config = dict(
    n_layer=12,
    experts_per_token=2,
    d_shared_expert=0,
    moe_layers=[0, 1, 2, 3, 4, 5, 6, 7, 8, 9, 10, 11],
    routed_scale=1.0,
    balance_loss=0.00236,
    balance_bias=False,
    norm='layernorm',
    norm_eps=1e-05,
    optimizer='adamw',
    lr=0.0015,
    beta1=0.95,
    batch_tokens=32768,
    seq_len=384,
    train_tokens=373200000,
)
Below are experts of layer 2 (counted from 0) of a mixture-of-experts language model. Rows are named router (the router's row for the expert), up (a neuron's input weights, with its number) and show model dimensions 0-95. Each number is 500 + 25 x the weight over its row's rms, rounded and kept within 0 to 999. Numbers have three digits each.
After each expert's rows: "comes after" lists some tokens at least twice as common just before its tokens as in all text. This comes from a sample of Wikipedia text that the model never trained on. Tokens count by the router's weight.

# expert 28
router:500481534470478523552500515499492512520510484504487489503456426483488438515495477499521498440463497525495511482487492484535503502502503516475476475473518491495505571491476503572473527484501517506468500470494501510497467509502556519492529540492491472508504533496525482509504481497503507491
up18:476530501494484523499490467484472494515512462481502474515483491499501475472549501508526519483490494483544556499514527509455508464466458486497484458501503486486485534529550502507524528525520479529505509485526512528478515479494509529510501500513493556511481552528476458525460507476490501489
up19:481517527461500526524513507485506490481477541480507543460556533526473476483511490461489485487521495501547520472462543501474507479479515486507473501513475529498477489489522474499510540499474501490505517472492511475509509502538514504437495473508554503447464531500495457482467477489489482531
comes after: "\n", ")\n", " |", "-", ".\n", "\n\n"

# expert 31
router:482505514438487537515486506480449484520515504507452529481454462450485510516485495470484484498498506519489490532481501537514491497518479527477481475504488519534503522505474526561486480518471480510449502475486480558511502503482530511493537505521491516485497535502479524514464535477499511507
up3:512518461446476491485527516456539537487494487512536487499495510497489547486510549503487498480516519496512514502477494513508511482504536494534490488462470507523504500522513526524526494516492471484423511539504496530478526475506462470506516461483508485523488458446569455537509507510488508516
up4:529481514522460476496495471526488507526487495502482494514473509498544497450488493534520514518493456495525505475522461516538504517566480498486455526522497456471522502502520489497560444528520524509495482468490513479458487497459522461510517502510501525542477517495461477471470591487497502484
comes after: "-", ":", "==", " is", "\n\n", " =\n\n"

# expert 30
router:515474480471505510526490515499491494496536497484487496471464474488493492499486519527542506491470496539506520489492489518509469501476501533445525491526499505509485571490491503596471513523465494526460503504508480529493485512503520492495521517520475526445475524501510535477479540491519560485
up1:510472470485490490500508548465523443486508477498457476511431486515546469537503555458520519542481510490464509497517527540548525508482484503464514515535462490522491496515490518537440526505512526517488465461497490524502495480540509484507467484526507544511513529503524518461473514482527490475
up2:501532508459484538510492474509460492499513528538516500506473506477511464540484519526465493505499460532476493495479530511443476514507515503493501496494474482486506476481463497505459496472522476510475538499525462506521432448501522512524485497470547520450470516501513468509490484491488538528
comes after: " (", "1", " \"", "2", "/", "-"

# expert 5
router:494489531450488483549511527507490485501493505476474493499474445494531459534493495516489472488472505526550518470495474482516497531543500532463466499509484487473500579491482506547473463488509491498450498470527513494495482533501560491525507493500501519501483504482518505465500494533520540501
up0:480505542509460476499544491536547530503510515523487530511501488515460500533465540470526493495514487551504493547468469471518522457462525479442479498469486484496508547480519522503478525482510483456497500476475483460488493482505516472521553501518504487465453509498544495527501561509542537509
up1:507469468478480496494442507494477528502482539535468502512492464520501414554488492464495501504497515517494532477557493543476513493512487499457537475512535468464505534514523502514483498478519458498473499471506495492543541501466523520498480490453494533525470492520492527479464481533537549465
comes after: "1", "0", "2", "8", "9", "6"

# expert 10
router:481484502449468536524492506463499525475504488498494493516499459501517460526468505493528485439497482516503501509445503509499463508494497520467498488498535492470472550494500490541484519501488508548479494498497495506545514493503499525474494494494522513460502518522528507490518506535497530516
up2:515481455483505504557483528495485534534501509496451528531501537528511450494531517538552497463495555478528520488504506501484481467510511495514513533503510458487447497527473515484515483470523527529478482486498501459501515508470504456493525525470507495529523459492524516486474509523505484515
up3:511508479508504506490469479555487528448486539487501535468504506554469495486498469512521494445482522482493509538530520510492517506487480494518498476539519460454494468529516479502496504504500496552488516506539484471531499480502495518509548523448468522513484497581476544526517518487489536486
comes after: " ", "1", "9", "2", " (", "8"

# expert 25
router:475460487464463523566484515500502501482500499489462526512497435494528476503495533493523456456505481522517525498483493492506483505522503499483485486515530490484503559480495491555486496502443494500482508474488529482522479485516503504485541518493501491465462497524476516506467473505502553503
up2:475538503476520508529543461495485501504489487520492548502487489481491462529452529484510516469451512519512525491516532503502495517487536514436485525489486524499455505470486544538495474487459504516460479537536469535488483522534482450522491501552508530487505524478547551488500526525538512481
up3:460482490493488503492503465490515457471521475536457472531456491498536508515508507451531454466463520501481502506513511486491494472510504521469450504491461545536517534493473515538502515512469515526450523487508463498533491469531504471464483522495481498462548515513535507493531515514533495505
comes after: " ", "1", "–", " (", "2", "3"

# expert 24
router:493506517469469494536512494494490463481515487467486518511453402486505476521505479463519482517456487516507532490468495529508473498505504512490486500529504495510479516441483473555456511523518491516483486481502486535537471513463511464485494532525520475478477563490532549525474517507521516476
up9:541528480463461544494470446517493473468494534498507481480467524475487513512475486488529477481496470547461498479482501498518509515518519488511544515482502508518487495514548487459508492454454475516490425495501489512528492447526553550489522500481535491511496520551462484499532489504473501490
up10:457460536448521490477490544516512466510528530509502515522502499511495483537518494529533460469448493520523499511527515539498471523498535495505497501507502478511498491512493465506445499511535466487495546451476517495484522482477516528541529560497466525505498543538484535467472487478536489483
comes after: " |\n", ")", ".\n\n", "-", "\n\n", "|"

# expert 18
router:528522482426466515539502490512484505490483497491487495466498415523497495475516490502522459465469490546520514538491509495520505499505506508454490462510520492472521529498511491552472473528444494501475473501509474465505495509476534507494512548487513498471498482517504509470514497503499549504
up4:485521482423461508539486509510482471536488557468515472469490498483474494535437492496519497481495521485526487470451493498513528536522493486519504485488490522503515493480527512484497543495533517543490483525476523571464492520515498532499497526559497527464507505465520494487499508531468470525
up5:477453487478508484495490495472532470533506518499517476526507446508476488473498505494499510472506487566505516514494522507520501492497544474560538496452489510540475512510511512508496499494484475530496449503517550485493451549501539468512503495487507498503444540459475538487480528497458485500
comes after: "0", "3", "1", "4", "5", "6"

# expert 1
router:492491481453479506555477509524477481491482464486464496485511492513478453507470507475492439475477491501550507487522496519512462507509523510462510501526518495517521548501532534565485500473479524524473478489501522508502524479488503492479500528527503538460484555509509505521517512539507520475
up2:523466498519477543482509476469511562502492431473517484530502526519516468520478483495515512511504520471490537532528488480500482483487509516493527508495499442502486512534539519521495459517484502481521521505484487465524474456484468485478517534460487493514493503538483514506530521500548487481
up3:474512513480442462492521461477478510493482514526485488531479438492533459522495476489491497452493511521490513523477475447506484476500490513498470435471546480467506513465457481534504475514498532515478496449497512507523470486544492471511491546501484510545508493478532500465497496515494498496
comes after: " ", "2", "0", "9", "1", "–"